Experts of a small language model.
Training: 516M tokens, 5313 steps.
Below are experts of layer 5 (counted from 0) of a mixture-of-experts language model. Rows are named router (the router's row for the expert), down (a neuron's output weights, with its number) and show model dimensions 0-127. Each number is 128 + 32 x the weight over its row's rms, rounded and kept within 0 to 255. Numbers have three digits each.
Before each expert's rows: a language model's description of what the expert responds to. This comes from a sample of Wikipedia text that the model never trained on.

# expert 5
What it handles: Mid-word consonant fragments. Short consonant-cluster pieces at the start or middle of common words, e.g. comp, imp, sp, tr, in consp-ic-uous, en-jo-yable.
router:166142126118109119102107147112124149129138133060121084045080135172184118112155109133093121155177144191105080187195127151108169129153153080114077128159158099072143095106116155128155122127176055191111113144092093096092167112069144154123099123086097162146149084080117150126118116066156073085075172081177150095171109105092195107118128148140129140070087115125127178126107105155117093115117
down0:080150136123180082134132133121122156180139207146138066087087111122086142097119152118083152138127137125119086110108113083140109126140128166102072112128134104177123091139143138134141125127175105190124119143163124155116104150127119071109160135153153128087158103073121168138183139118147172163121073138084077146150113110163121100124152136126085150166209192102102074171183152171104120131127
down1:152165167179107189118101129112109144188109170106132181162129116110115181108095151143123143130156093163121117043146126136170159142134071190092145162114103096092120091036100124091138076106215150173156178151080108155182123118146132125108116145153101116165146148119109141103125171109144098101211140141186145104168073169179134135135129152113146128136165177071052112128175112115106154123125
down2:149198148211160129119155124150066097153109096100179154132120086122177123082119137125206102121132131137109141149145154124133115167147120114165126079145130207120121101115089161100136122122150091085167198127077119166188166108102124142114147164141119169065090144093066123126120083128143147145133121086107109120115137142113123164127130110081118048045173135124149090167126124086177073130128
down3:147117187081152098084106057089121165125126187106154147152183104173141124121085180127114166111122189099120173142188107115135138134172130124110165108086154066248148120091175110129153232130129139108102152160093114124099147179155157118130144090099156136127127110118165157174128146110131123119156156145144097170110085137057120060179118075095159167118139098145093104180094117158155169126105
down4:100134134121136173148091144200197174145123121102074206170116146137126125115181112114135136132146145136088112142124154094149121109124139101142121172173077171154208106147105102170104164176117177162125111129127068176123134137180127095102195186124119180121134129097143098118152153155126146129123125136115091164143140186134146184119151112099133116063177141159063099078088162169100102088138
down5:130140141125171047076182132159153110142150125134125129161135128104122136158127099093107081105179132154077109089162179118093122152168127130203129116119160096128122106090147127113086130199093161084150157084117161093143137110125142150129103125142131140138117202156097147125154097098106128149177089101075136162137122136093098115162118116136195156106105060155104105106138087097234143067127
down6:140055105036177140122106107111172149141156095062111126193196132130143109151133148133190176114136159091165160113096134166166132108119132113129142095110083135161132185093149136064093176179119152114120149165101122127213136141174188172125162172106180125115141151192149090195116089159160168135107157164090109097156144134125085149111159138069158146133190165096142074094168147121163152081153
down7:129151141159146110177099134159147113082066117115146152094081126162158076105147115102133150111187120143124147055122188135200113140114112107178106108141090163057117107121123144090129138116121098108103130077155088129130117095092110142113090121092090112151142186119085163163174059107149142134149130160106109103139143199144169068172136125115124062176138122167161090142120100167113072123081
down8:123137052171107135123165133122102099141121062121100122106144095116119125102157154122131175138105139106146136110114135094078092060179177155120138123068115139134140169140137133142131130109141095163170118119126073221138158111141153073134118080142059141137095134182147103035093150107122113159082149051140131137149163128094123142141122083117130110159081126066110110135079105080096048168144
down9:128153125090148159138178129119089123145202161113149092183181169117130124115094158139119139138178138160187200123152120059127107060122152126090157111120101134169082068138122117115161137147097128124192134133118166105125117096148081092116190221124133135125126167104106114078216122137069138120130172141149110156144077145140150177137136123147103180180164104121096151137083102134167132154162
down10:174089103099161188141119153114104109187192155116099114184114101174163062128121129158120140116114146064100145058157101137103084091161124120124161132157111183158125147144087072126134230092083121146127158183199156122161126082137125116104114151158132151110187169127083127092099154155139208158077182148160144142096116149143093168139149146157123154098147121130181121111091105138112128105167
down11:101101134148108086136167117068140120110163175116121110114089147140128115135150167226082131064082166075120093115108178115102094139153117150159100122099142131068094177148157083112113171113107165066126104087132089147098148093082128087106093125106118174148144121091199135120158160068155144118111049072157139147150125129127175120135118117133145134141126168074149117068098095122097117169111
down12:127106125115127127117087122098161102163131066126130049084133155167129150037149082178126151169130133048134174134113140141106089128144112131095080154126155145173106105122201055103070109136109140118124067093128115120107091125117182102073120099147121083111073141114177078104089101112109165136159123208147136118168154154077082169175133094059111121086132130155130076150133151103160110140185
down13:108130166098090097130132178117086144132132116144150163117160138121173095184167112134129124160139124054127107157157172158102083149158106104092121125140081195128116102109105071114064141178110100068160116101152163110081079120104117126164188109126187124129102100136139100077118179180097139159119078166124095115087124109127126180130091120139089089137174084156161126190111165105133130142080
down14:051076100131110095148173122106119154126110139121159163099124139122137109127136147137180149092119128107156099063131098185099135150127099132119096135169113100131188130106141160135114107116194136181080156172135076168171118149139089101095166121129160150107114086062137117166135135142096154160092087193139038196176127122099100098099148119097060165142183097093133071154069185128110117098115
down15:107114116119118104054124110098147099167117123156131152170119131129153103089152149078121141146136127084122131084196123154120132134135194100121120074129094098151150114234122129163166125072143128128133095176099142159162141122153132114127131084117169095156100145191143075128142147165146183125083105147062108085155104098055046108149174087103145102128127159149109143152198113139135119129134
down16:101131047100170155113100080112175116113129128173114146110128051118119118107140112131075155103121127096110164135161158105120126113128111089151207091100127146104117144120099119106116123109143159135084142114145164160089064117114111127123124091208107142126098201162078133086127105184101180160125116178107111080145126111129092159110150102094102120134121107093137137156120107145150178171122
down17:100120105151118131157091183147191137105133149151161148098157130125156144201136125103146139108147090152117147110142159126107087082172135138130078133122109135145137125162141089165082138181131054102134144109154142124148096103181113130078167119084102068122131133132131106120130067098082111081191158081095137148102097109185121094152149122152123156185131126184089142145162116151170166080149
down18:131108103102103144052099159154134075133103187070107071120145151118105164118171115149141171150137120100150152069130128056112145104097155137135147166136132155161139096133123085146121114088129172202111121109137175132127147072118064118138149121139126099181120155130065155109099089128103129141079179104084168121095092069135093064159126089048126166135045098093116150122152134146113146142118
down19:141145154131116117123194128165153108158150148136201060179127152115109150124124157153096107138150080125122149117084082099119150102126124171090147127061115149103126201143206136115086128182177117089128144127142143114140144129129155149097169117094172131103156163182101162132154111127139119101118126181127197123113158054158101156129113118173104156174126090096118109131110097173079075176161
down20:088147104096052126134155081084139103175091138115114085143102109162093103126149210135050164084109139155112120124119151114160139160099095100096108166161141143140090133141114142147141211062093118122105135095098099131141168087118180114110131157140147085107147120095144095180135141173114173124057178183110104110104084056067101109126135130120114111117133086190076148103125130157127101161154
down21:139226094150145156190135135059143155149089109115092154140136126122096143097121149147100174068160124108137149129150156108179130136082093108145095160088152102105098091083171128092154148127203078193134215089091138126112103122090123123106161156119131139147141055116136125184140111140135162131091158120142163145049125118173115108125162130111129133139113134160132141093213143136133145134167
down22:127188107118179120067160188148131189108124122131082099117082103180129124110110169116176148117135194184110154099162110161160113163118132097167161099143107158142120106092119095196147165163117085196153117149127113181149100131157097071164112129068103091135155152122079148125125085191146091101152077092144093152110117117143112161129106136092150074125090098170127120106195122146149045096215
down23:168150192168121136075116081162153111132060142142115081135129084137160095109120132115098166108163178131110148151102148118111102077147077156134121105055199153110082100116188111167078189093079161181143096059139167165145152158173147132075112137097150113138124067075137159096154162132126196156085125136106167079103184117088107157116147109142173115146122126131143152147127093101147121078141
down24:172155095142156151164145064147097124140107101143091081145084146094088054172129116035099122152158080140173128124105071182112145127151111110151089134126172135076118173190094129131118125170057155127139127141124187163107142168147109115070130108128181124125149146116081186096093074185154154107085126128096129142082143133097063146178093121101099121166139152129061111176104135185133152115150
down25:186140173075144110160142107055125139137102106143131122122095159193161118150103152154134094151174114138113076096133120096075134125174150143084140123109106118143133170097135144148172071087166148106206133111158143114185182151169118108137120100134112132146201118121157105113104119122115149089193137166120114114138076098150126093133093153042070109108154173159106092093143105157132176101066
down26:115079065109140080127068047099193146109139118154106165155115115103179131126152112141148121149145128181146071098105095129115139143109195152121061161112101150142218156085087133140109118132140126139079122094070112163110090141141116184085138113162148145146059156101145133159151121157145062177111124135096105081140091066128167112147143160156125097128089146172128113143118107190118138138138
down27:147137101162171159102175158104136085088136177130148173106085109151160155110119094138139125158150117104173213131125188151121187096118166071113121144120112128115119103157133160143150146154066086135165091173139090050115139104140106144188148099122128160071106103147115124131189123086175119143106127129096108122157092110128134121100174152122198190138101109144173081126139136133134089138135
down28:177098089132147183130133120142106112122118132151148090144144118108182158137151108097091161118140119146180074107110162149155148160081077170145106129154124149171136140112100103130163088134095157171108162145095096135179102110098107083167155153138153152129107131161128162132116128095131136099136161150112135169144099141145146197181135105131138074180108098151129131147117128110131091060112
down29:155100114203113085100129123130160108172122143107160182093158100126120133116147123139132121122118107120118081104067164123114130096174140139118173144125078091149153156075159174145062123171133094114075110149154098150153096186160079124092142121090106120138134119083207126098168104125189120102193141138104100097141124127113143093134097149155152194159148161116098105138118067109132166137111
down30:146118114090121134154153088215101165142150168109179113094128142102146134093150179109101160097159133106174091169127124181155089131144118135089129069155132091097137094131137146107142109156111153136163149128172156111118104159131104144113151088167108104083175160169080115111159156049158119146137103189117151110134165150122118197100115116127085125130103146126091127151148121149093123143121
down31:198069088143122164137093132137096136114119119115151118117135092188106094139100144145128175128189110133142081167096104148095086186138121151109154127099093096132132169106129131128137112144160058145093138137165171111144163098162134135099076137134168105181146108116122149187114170097159109092155177105148144177128147136156147079135082154148055171099117170165103117158069160122105147115172
down32:161154148119108136167119151094149191112062160143086162142113060112107154092154098121064103146122152099100075174139080158142194136154140133177104097069153166116119163131124125198118135112087160099166109123074143136100138144131106139083107088083151132115176157093140165120161174139177128191151221136089138120131090118121135132144161107156109159096184102142062137147129091124121139077105
down33:117121049111158111162139202117186118166122134163034065155175077144083130130145154140154136142105164138126150096163143189162156151132178132217100159116116163103103163178110112068128153077118138132111161126122158114114121120126117138119090067096134130146039136148131138125177092050065157135131081097123155116127138157141174127095163128128084104129052132104099187138151114123144097112112
down34:068150100129106134163141125142101122137200132151158105149167129108129127118114117131116158097101157144109106161108137161124119153172109156081080122117096138155113178121167135122114112211118122086091187121084131122142111149107153099039125115146122168111110127125132101113116122132128094120168076148183134132144102196127104172084122107154155122124122174112088116133121204155112154104159
down35:116141160144093173126097165160133119120112152123127126143100117095046093121137092106082129126160189155186100147176111145116126149133149094120153137151148089055135155118142141116124148183078107153080095148054131119083148156106105061173094161077087157113158128103146072088077120113135143092099206104152152105077173102136157158153099160112068108140179153173156078082125170144126166130101
down36:091177093153129113112131162111176114075134127126121167149152088161123172062143140123104138086092114124111103061163157102194110138145157087178143155046081126134089148062104131153175100128063127129091161163140092145089083187147133114101131140061164218142152066126127073117172114127167113151124171114125197094162108111154157110162126127123115191113177177142129122104132169136142108115060
down37:141166121186114097109198183114163120134138127138125185124104168116117097134099097118195089123143084104139109143076112075143113085136095112140080201087079089090094151086071142123167161172144120168137148119123137099099086116138133172114153122115182176130169129130092094141097099123151163158151134115140148095171101149111087155145133127175113079072100156151049136130096124166101124155195
down38:108159120127163174119140122164081154136111148156104172109130173129179132102119047159082170119135121144147093102113151134125155150143116188147163158109122186133172131160107126177114130141121115150120084137044097120111140156056098092163109103112128103131053142119150136102147153132098115133148115152074041115119128131161132121117196114080149129090150170113096161089116114118113196122117
down39:130127114142126113142087106137099142209182146145144109145106168132125165125093118120136174182096134141130133133091083152104111111174130086110091115168121180141108140091174154134097114142174065181110171192192103177116071113150127130106131137146124175184122127090107130127107064135149168112160125094129108145125190183092168120118176158085088126120125128136099146141128159076100121177159
down40:161108180122147130100210191123108126084139128142127164115133073080124079094142151108075139134091141118161156152156183162097122156150125126148156101159144107042120140096096128103153142126129097157146150123113110092127114146135063086117137122128139123160147148101124111144127121169154153121059127092113119183137143128168078129170108105059134126112163098155154175160095127119135130126148
down41:101136169162128188107098172141148135107129166046141109179162110097149156117116091122139127132107099115085122116131131127105116136084141136176143164173132120133145127057124140179106119145095135143156095145121148181134081124120111144159064154081147116168098177142196120122209148105156081103152114140151174169137055165139162057115118134106106163109134097182074098155094109143070133113121
down42:093123128130184109114081143108173154156100164123129110105105124140174173127134092127082132138148145149074143138128121091115122157101141145109165099134087082108135132063140119152158116089221173084142092150074067181086134135100101101127136092111158140152152075183114145109154185089163055101197162068168191143133137111119148125151147086153158074118131100169140185121146057162133110174136
down43:148097080112134094132159142153131109071180106155138142081186143073156125158132152069184118194147081112106120115155169104078139134119121137165156110167128147079111094161149113120111131115164090116107186108133103124152123149131081102205077113130087158103074183124147111113120113123168132123124114142104076161153164181144133136162141105132129114154089151149174156143134078149139118133196
down44:189151137056096184158109178108139087151160157129147104131162130136159123131115154148118107123153162210116115164111183103101068166145078158135160145121093163120180138115131141051131114187120022101150130149146170174083134127124106159084120160073112119148115174154118162115135104176127138101138150128156121129128129122151099076156140143163106154149097132091105071152147130129166116224148
down45:094029126160132105178121143076102140138143161174154126129161147116189097094112086157119140108103133134178018094165156132120077134139175127147073101123104141196152096149102129120116065123164134140139095106165083136092142070129163222146158049162134129128112177137144135126131146109156082144112120135130162109143111078127162208122153144151088103082099112150107124175157110097110097138145
down46:077137159082126145137100188090122102142144091121153129164118168131172141133116109114138165129144114168130120142087111167174145107147128116153092115146135160094121143159150106082111146129094067109153113104139157152103150179131065092141104105148119115119119144120137157134099166155137121128131156152104121053162083113121144136187107090180113130151123090147135088106150094135132141140094
down47:115111070096076124148141165113156103134140106107059157121194182091066145108117120102147128137199050175108110138159142065194143101113099138144127144160110168098054179110121134095144139167173151110154072045198119117175135171125156151137116147086176134163106082156148104123095120154102128127077119109133087189083106143149119167176127110119112167167100123131076158174100124165147156127139
down48:148116078132110088087137105144117126121160093112104201104183137173183068129116140119128186152150170065151169111177136196043108116157139157097136128134147152096168111115100132139121142139105120104106159167132184103115170096083162132123158147103074143127120117144130124110162141074142122035118134099139119124189157200069140105130196138120115115117162124108173085102155114111144113135159
down49:159059206077111122165134121201072117076085149143128092147124117094161085135182112155115108167159109075177177145118090049193131136149149130144139117153078076142095148148131106158125134121234107081128093163144129149100108106138153129120158158151154144112101128131121163136094171094087070097120094118171108178118143172102136152106078106182128138164109101119084112133097161158103149114148
down50:159142118056175137136080095130126119098088109112147067161105119111115085114093153122153136107112140140114118118124151141098137134118064139186140159141114163162096192114095131122032161101109112123086145162138105146122093130147080108087088094093102112118151072110119125149133117137145163168118152123105128114175105091185120150121133122075164118119137133135124160154141106193122153099138
down51:118098117129125130129077145101130173116112106129127186149058108161112117135161145104084184126170132150070138090134119165168120148181151110124073127166099134106115106106129149157129126125133109113116157168132122202132116057164110136138163111121092155133125109068083116184148205160150208099100169196101106179101150141082151148116177139099127138147134064100074139152161120170179147167116
down52:142125098128147107147120123084094167142088135111092115172129086064120144128130161173128118160104095115124116140106110133198135139141153159122147158084061152102120078119124085126126055122026086131121144164120131121140133108110112080077111133114150162145139167097109152146090157097154088114089114085100159102174151134109137163114105112122126084109131109139110133161130124127136123090165
down53:129081086113129118160111096119095083196195165139187152098120099142078154156104136124140125092138123096143123207130147184123099132035095163149145135156132112185080090167109130158158087123149170080052090162139140136165122188189125149152108132112140079102148107107149132120110117132141093149096116175096113110096106152126173135152117163179161138146091123119157123130094111081155070112157
down54:053136132111193149134160100116083130086117107126140173114137139113140119143144139181130158213136154133108145128183070154140130084172126085067123136194176118186122154076129122127113080102188176075057150156167098154078101118192154052110057107134137139057126107091140102119149186149153097115154070132178172104113116146153167102088104148133171098172140118154108124092105097154095166148087
down55:167060164097072116162107175103183162115128106130175157157090167118129123141138131122112212138146133096133143126077182162149121108103130112115128163130127131140122088069145141135113118128111116104081136146163085171101080167109094120116164088096152108152118092064127131171091089159135164072113200160121114129137097063187138122125157180163100173159119119128106151096161183111146110173149
down56:148092152166167069196122159148098140148124164089187138109112171149071053174172167105162140122121169155158128094124164201110118166148134123114147155124147139169154058159129064154133186121117136106130161128158139076157098133184118160151102139144130121098109151109102141100161118133188086112136151136157156107158173082109125122108135128118056151089140135155108145096210099135107130006189
down57:129163181067168173131163158084148160118173156114119110146138131131069070131095179091136092132091109096161117168091096169126124096148070088128120112091151188134114071198112129097090163147164035157134131120180134086101128091160171161125158126083090136135145157184125089126138118170125137106153094175153088105091150143137097119200100136109079170092127148141085093138154148214167117117158
down58:135116061159174139122090170152109189119152160138095128106166157096189129160165103095071083167150141138108138102124148080138131152173107133122139019093128077138183124111183097118122146144110187121165133097111121087154189082071097127164147132146168151118196119121140122106157081087125110086132122126103160120130120106122115133099149162145188162074169183107103106194111153102128065124133
down59:147108160142196115141123122119097180125118150135124187133066133098132155152128174153158071093185083135142075148075115109104130115207126074095117079115128167074112117156120147097128064160125134124065151138075158068110168173057165107171125186118115139110162125164152096162163147088157155150107086114159093126112111087139129179151111198140127111080086117129167160108221111122127129150107
down60:093131123121168113081162090096136120116164166187092101197139138146178105110130142098105105093116111148014165118133076113152094111154119156143104075109148142133126129159083092091074157092110147143128132073183077159177102155176076084069103101074152103179137155174081112077096158144129144109158054112161146158060097110177144169170116062120152155114135136135123129077125159100065121092115
down61:113151163098140140103134120122080097140121088163098115096104174159117154173123122133101088111119097149197134148201129156179086102212111174133094118158141135093179158109125167094110125078124124104138092119032120126129120168092150126102082122154122124115126111121163118137138070106140084122192194143127126123141176120160168115114185144113132136149140126143102098084105050054137148084135
down62:125141136110165099126141144107160167165160148178103147065134159104068123154110133131153122118091119169108114152066121103062128104107192116176139114124172212159117154106128129127093105100123143114148105132108103169138129101176110167103149126179121101174107169099180114109106045116109162142140128123139127125112132150107084159092160147112167137164154244107119118049105160135163156139099
down63:114174099115111120090115114078159179139130134198157144139119072149151140125124137147111127158127172213085147147123103122093179160123127127132146082100127092105140106139074100165136134152064117128183142147163199129096140120143100135171139131116072083096157154143106151211142113168144186171130130089068127110170156110121181170078137096121074126067094114138090158145141161104119122178175
down64:131168143119099073153129057085057116109066092136130111050111208164125107143118121153130100103120201126112132121170148075121102140188098126100119128148118098100074198156046145085081137094105139115114106124132101164113105138160125149181130179125180139170156134129086187114151142138187142136110089088100103134141085111158125136139111102106121131142152185088119158140176146130120183078130
down65:128136120111126140121120105123162163123066126104084124125103127119087184101108111133123160155140150131105171083146111116155134096151087126110150097175161099097149078078114147135122126159110138132223066178129118198146086166075165092119143135137119097128144070105149126106113164161107097136157148128118063142144083030121111099146099138080101115162172085050145128137155177187161096118100
down66:195143132157125095142051066136132153151145133163174187146108162087128137139158172068073129101150158115146166079150159138163182134078125099191108160127107126040123152106065079128134109134094114142134057093101109146101109184103122227132178113131103124173121174168086113102105176092151122124116178120130172103159126121146151128127101155097119112185114095155150158122136129112139089142178
down67:112061136151132170090090112104106083153116131142174125199149116147150118164104156138055149183109173072098164045126145088110090144109166160078130129065121149113157181147135171100133155148102126182073096136108108127149149218092162130110080126086136082137119161130106150104154132154161101119106146125124142128150104159080139107087149162088187118171126147181109091177181084099103135191144
down68:122127153127157127117077094137132170147198145105184135058061082112157123106114152119095138093142136104131137100125125221120157161153147128181126054080154092153134096136123166194084132178113130116158087057113170147143136103149101179121080133137118138075052173119192125138170111125151099134089152123142155086080133043119128133125126107109164118062144074138138109136145154139145118145136
down69:123165174159139095093108126135178102130028161118124102105101101126124147108145135124131100142139143079128122118096089104090140138169132116119200154133070155119108134150127133162160150065145105134170091119159166104097162113108055116132133144080129060129155084135092143100130083166138129147124177114157194163082118083130100061154103135039089136133114118075108160113124078150140149136096
down70:153136159136133160142084100123117074145175155115136123121169213126121112130119166131096110123083072147101137116144091133097163110080157164129163078109168078085159140136079177125111115133140095162134149168035151054171116129117140150143120183092086149133124129122114146134140178139121132184095170141117191133134139142080137130065157123127142121165131103118181158090173129136095055136135
down71:125150167155134087162122135183176160124137173126097134157159089205156136122125149117125178114122135184111145154181137103106117107105138133132126096095158121119085085138104130099120142091121125118124122097121109165136096143168161140087110151156137159149106054121122128067158175124162158161184113129172083119162145124141168087083147115158168104131180104104112127167134135150099080134107
down72:169121144110085180120138136115153183165081106142122125169108123151115170191081141122146128121097100084096155120135126092158134123136131192126141083131104139121155203177129140094148154092108112119098151138109148145113116109132152152059122101133128171121099155091171169100163116132186135142063117196089148160138124218181135107136184113113144156117136176129106086077140112112125127179106
down73:111130105114096194171167123221142115101141123158131143115103144112103150108127145135149131067158151125130114156074112078094196139104138131097119123108146148091166136136121113148115136134087085139105073122102157139182194119073109112105120077134124166136180101184129141128143135136119105141133127144158189103097226146119159113112116179146144158089159104148096154178147139104083152139132
down74:135116156119119084141102117116093145118141160071166101131110102147119125058102135092173086095117135114137103145129133121106126104109133224132187096144166147118068069156111160149170122150112106054135127144161126196125161103135096166111085128062104148180145104110174107138119138131145129221205163146191110101135098125161120129111155190151153175084114101114080137092149140126137123146105
down75:103112106118102112114096066118170193101124124190075175118130121127187104139089160129144142106097131123166145131097120114161179099106133128116139131060109114124167117186106079061138135134188118137118119143154109130200143205091184094157133130133067187112125149087160136152156149120089105139107151122071052140090144142086140143108146142118132161166107078108110088136118082116124165115114
down76:122175157136150134117088137067156124147095124140127090109227111170137133148137143192166183119151124130140131139094147107148035108138120106131140149156100137126122168111131153146155114117094199133116097121144091169140145145174089098197091125107147073126053110089205103062125148141132062063099149192158167178101120133124170147177145170093112131110114090148131088118077141121104108116063
down77:096167081062176106123158138086137068148138152155130026143134111125083164144098175080088128143161168152060153107134146200105100077079107163170164132141142126159100152151154133134098132111105133188047176137138183164106121143134131114084083121153110142108151127144116102162138154202082174108099147103177078184122156188126099114123210102136147120136140081110105166114136154116152137095156
down78:167118107153100136175172160057094126107046175101132091098109117106105141128125134089053154130142150123100135117122154142036149105209093135171078169158072152130096137090124146140122128121102170150131148101153118125165150127121154103098118104079100093144185157144116142096117134188192128082117129118138179129216135100125099087138164099156145133118117119139178172135117108126124116188140
down79:160132159155103136163137131127161207126149134124137157143099082131099136129153090121100122126058125143177138127121126066119127118093166141117156075147108138129150104097145099124147139117130155100126102157111079135169108135151141069137137132078109126110129150158123102111124178176092126086139070118141165072154094036129161109175176126147135128065131118127069172116073125127155147158124
down80:096057133099106137114099115109090142097113146137090151107138118036182105149136102178085159125065088089072096100112058087109095137092193144163161090131088193115126156162115117140095126133101101169119019131153139062135145124120107165131131210126146161180122082165159139154123141117124119140092134122084131149124129126139130094141129122125130111127102099147109101146141144153102131122149
down81:088131099093133147114116181141143120131147109171152100154108170138116165131125170168136140152089116149091156096122154153130150134170108113128134072123141131138136201165096114113160091117087137072066143129183180159131066156129137138078123126100176092093100179087114132165158123080144100101119147114109165133154101161093073158160112115177094070186141136111120044138133095131123151159170
down82:103114156119137094150096152164113148146093126179140131106143110159152143111142138113131118108147104144115119113095066098105155153166145172094064182152120129124099167119134077098163091105123072108087151136185139103033094121159179130084121152157112139096109134089093135132167104166112138085114135127168179121099130082134153178125142089132076112086154021142111095176114140118164183172114
down83:135115092115108175255167154106209141109099094145077152081155127192155073153100072133128100086168140093096112167172130141111162101100116075075143126215091096124130131066077151124176148191159127120115125140180123145064108154124124120090213135129131130092162114111121129150162132143111182114114132140128094129090069094139153120123162146091129171177113071143095135114128138147128140084150
down84:107144108117153141130151090110085140046124072147138123154145098129096136152138142168178105103123126098154112142146110144143137109149116115137083110175091165135099152133118138178135170112104157074071137142161132080134122115217136066172135108153109109109071129180114184155113096114078119151157133123085137099082102123160062176118114092121137139137136166144125115143106188036109142107187
down85:103180108115103132079105120176143146137168128169139146206143081130143143102131078108110155135088152106128115159138175170103185135171158148118124079087111202164150135138155153098121099095145135164140101156154190140107082135089077117124135188121081156131124203139154149118091122121084175141142201172149139153080142128097121110108150098114155139091135172175091152130152046161122122142100
down86:167063113135152139028130134108185107149151144106169144162150107181090136122130116183131128087133132095085121139125111081176156132183154233120117101134088136148116139140111136089129156191101152142117135142119122142168134186127154122135167112088138111117108092103163147109185183083126139159075101084140143119196182166135156136147111095086150134157114120100130123074147171135093115084143
down87:133127125139182120113146144131149089101178181114095166144101112087089110143125119106109130139138158175125120116073164135191183155041094171132129147133129083121165138092158073108129153126089156061080104143130064124154099117113157174020115169071087146171152077106099091138133162104163105196117119142127087143172137160092161136125097129113092129114182171119146142128105158135084092133129
down88:070102161178075100141135141102154095162091121113137184120134111113141168123151138187101116138140111109167117115098097151162096157048138134152166154105110109114187130130091159166090092143035135100094046130134070132102203145165124117164136088141077121144154125170142138161137130152112110161070159126088110069122114120113108079160111135173123063077124101170079088075156130106125089150138
down89:101139153102146196145134143119105170092107147153113165148076115159103062135161132126139134107112090102108081101138118113144119171079079051175103136070084146120127138073116081124155088141133072116097130100111140147076137112126147145051193204077165115194149085163134118137156189092180200124146158090142112114069067136113136166153130117138154113126102128108108120132147168113078143165139
down90:130099152119161129069154137090155072105137107110145196115169155153159105098154134125087135185151143088101138108124163162124041184110204135140091154150089145179139092141089169157125139052174137117125187142147051083146131108145103157117126095130102146123177102096110117151168134129155147081157092157156131145234170168164107145119123160145116151168140203146133137101177100100112144176146
down91:134166123147152129125102099153113101122128162131131148135127129154151181111161126169145159087156107095150160134109133147160131166127104087117121156114140120136079103092102107199149068138163165085088084158091075148139048118142100108205094086127096120157128108116107077137122126129177109090112119106120150130106095122175123125160141187133085089110119219153052105151108143105106124111090
down92:108132102161145173120112175137095089140098129117162131112115127172105148147128121124142158164172120097096173127156086119135133167113103060079101107092121128137134104187097160121139124109074085130152115111130121098199123153113130113140194121130160141131133147112163098182078166099137091089172066138185160140146086173105159137154129120148126125165087156167177123147135081080148159124094
down93:108144101152133129094164117138164102169100155150175138117121141123114138117178110160115134109162074145147154125162152064173136100182054131107142140128137115078143156137142054127138048116059140183099109151137140165090104133102132055167068145113074137155170193136126100135182129163131095131134091091131134117110089187055131177212173077172058110140088100150073081079121140136122123147131
down94:179149174120172110118186097159116147117133121049144149162128151160136159152157132168148159118118100114141128082154192104221151132156135064125105181168127143124079153120119118119168118167105147155103123129112132139172084124139074116129138112163110215120134131120120127152150133077110166070154139129146143116128152121134094127096114164151120146127169106162098116141095104172143075119156
down95:060094101181114120148075119117121134076066090154164128101086151111109089110137198078148100156141181089117147141127096176115131144151145087139127124091186070108113120102109160100072110130115132138131131152148107127108155098127138107069131127114197098129146108088074059082127179118081098162087130104087096125151154130074166133128109178171084068115098097156162122115131136076113124136041
down96:062124132154168141159108171096172096120138111099128173128133097103084115112119113119121153091111124111171107177088104163164096138125078161138120137166098130169154141147185095128111122060174161127056171156115151103135148084122142153088125126076099124102132072060111109137095101155077160142079141122104074110131111076194099181105094109112197126115121107149112131113169185158053145084132
down97:101105091143194105192115164074123138075084090071112135161081140166169144134126139133090100129109043110072162105084112169177135140132112102128059150151168088121071102081180227164126114095167133129023093101173151122105111076117138141151094062114141067141102114074107119187115119196080118092147142184133160177162094153135123149115137137088105111106149157089116077122163145114053146089151
down98:143085116110166100080162164161179117091151092143161141109168130127147145161141097134097106131127151204077149149182098160122126103141161096136078182117161202165160108141137112092125181156132175108079124111105126161113127127095119109070133161110107164123150123141119165138124120138127124139119097122161135099135113152094128086129152193136119073133089193108204107091101101126156063154205
down99:069125158170196191150097072158151071150181098109192150118114136143097157142102107098119175097099100117128128139137089125145099108137086143082140160124111129160105143132111125129125136152141113105116178142083167091069145138113158120117128155138099168061137119082100157086098153110130102144140094043172146141167111111105124157101082099103103169158097124125045107152199142163133143096186
down100:152122101098141143129141152126185150179097159141106086112083138125068199124088118148117085150122194120136157073085163154143153085126109095136104089080097126168143169098138169189169120103174124154102155104127095160149120126153140112113171098179083120136143127085158146127085114127147132123140068170074084151156113110134164127132142138128108189172202127108136105157158165137153102126115
down101:091078105143119141098113125119139155176160179112146122169201081127137200133083108158134103138110138154145182127157124122140081114124139139175137103088132076142155159114156095129087150090095195188125114124096139156152105126176122103013084148128149135189139168159140096143149146061114108115143125084123091075154120125132107138166122063192156136113084131139121129098163095090087092096095
down102:119095147115116095104137114149075121178161175175125170125107184109146114147167119063093123159122182152134110128113153152123128124139138132133147205130164125134089105132176153066136147131138070119171171140129070085169149104149100148226183109112227154177130155138097130085124094140123127089119166126121156141130132121139163147167149103213136200140107109145066193119135098130095117066165
down103:132225115104071163116160176115124094113154126122108174179094098148085115116093109127121097176158186217134108125126201160129096171123128135113090153110125156126091132114107104132163131100113074096122162122134108082099092192069125156141136113150164136084156084150161084108127112156136104164157145125216188151074142147154074181151078110107115118168082105100160175145124116143149161109133
down104:128102121157113142074158226140191070129184151162159089091137163117064087145110104173162118119143083112189134124141094122161089136138104117107093066078100120151102078126140123121155112110077129064143111123152139116156146129081081040103093181132138138132167114103120146167142114183161137099139077140140166159069124137149156138152114106153087094143118092133092175135088125143182124135120
down105:137162134039064162150047164125142135081154074114096162092164090180147152112144058130125109142104125125147077100085112101056084081092096138216144133125100145107139124100192080089122128079071155131140158146104103126157141158149151127095139102121151135155157127077171148157074074090159150089101136119139192103157149149122157134157113093170120174100112173075190169121147121109112136088115
down106:110126092116161162156120177100136090139166136113125167187171112121113097165080134156069108121130106136166162113102117095141094113130157162115148117177147097110099165137161165133122140134134079120134164147121162105160123119169072157116168045104125137095196147105148077124152144101121122142219178179118104158134114127154137105151165105165122180115081128158199150129160082116175146130168
down107:091141126121093094126080123150168109140151132164174135157101133114123143172108172167097117179135145119104142091102124090161100106108149087140167113153127192076086134187051120133111145124114130131125138128134145105123139116143135138174099126157163136091131056137114105138115030081106133126142119137164157105188156176120080179143150097147157148128079147095206174095150130164103184147068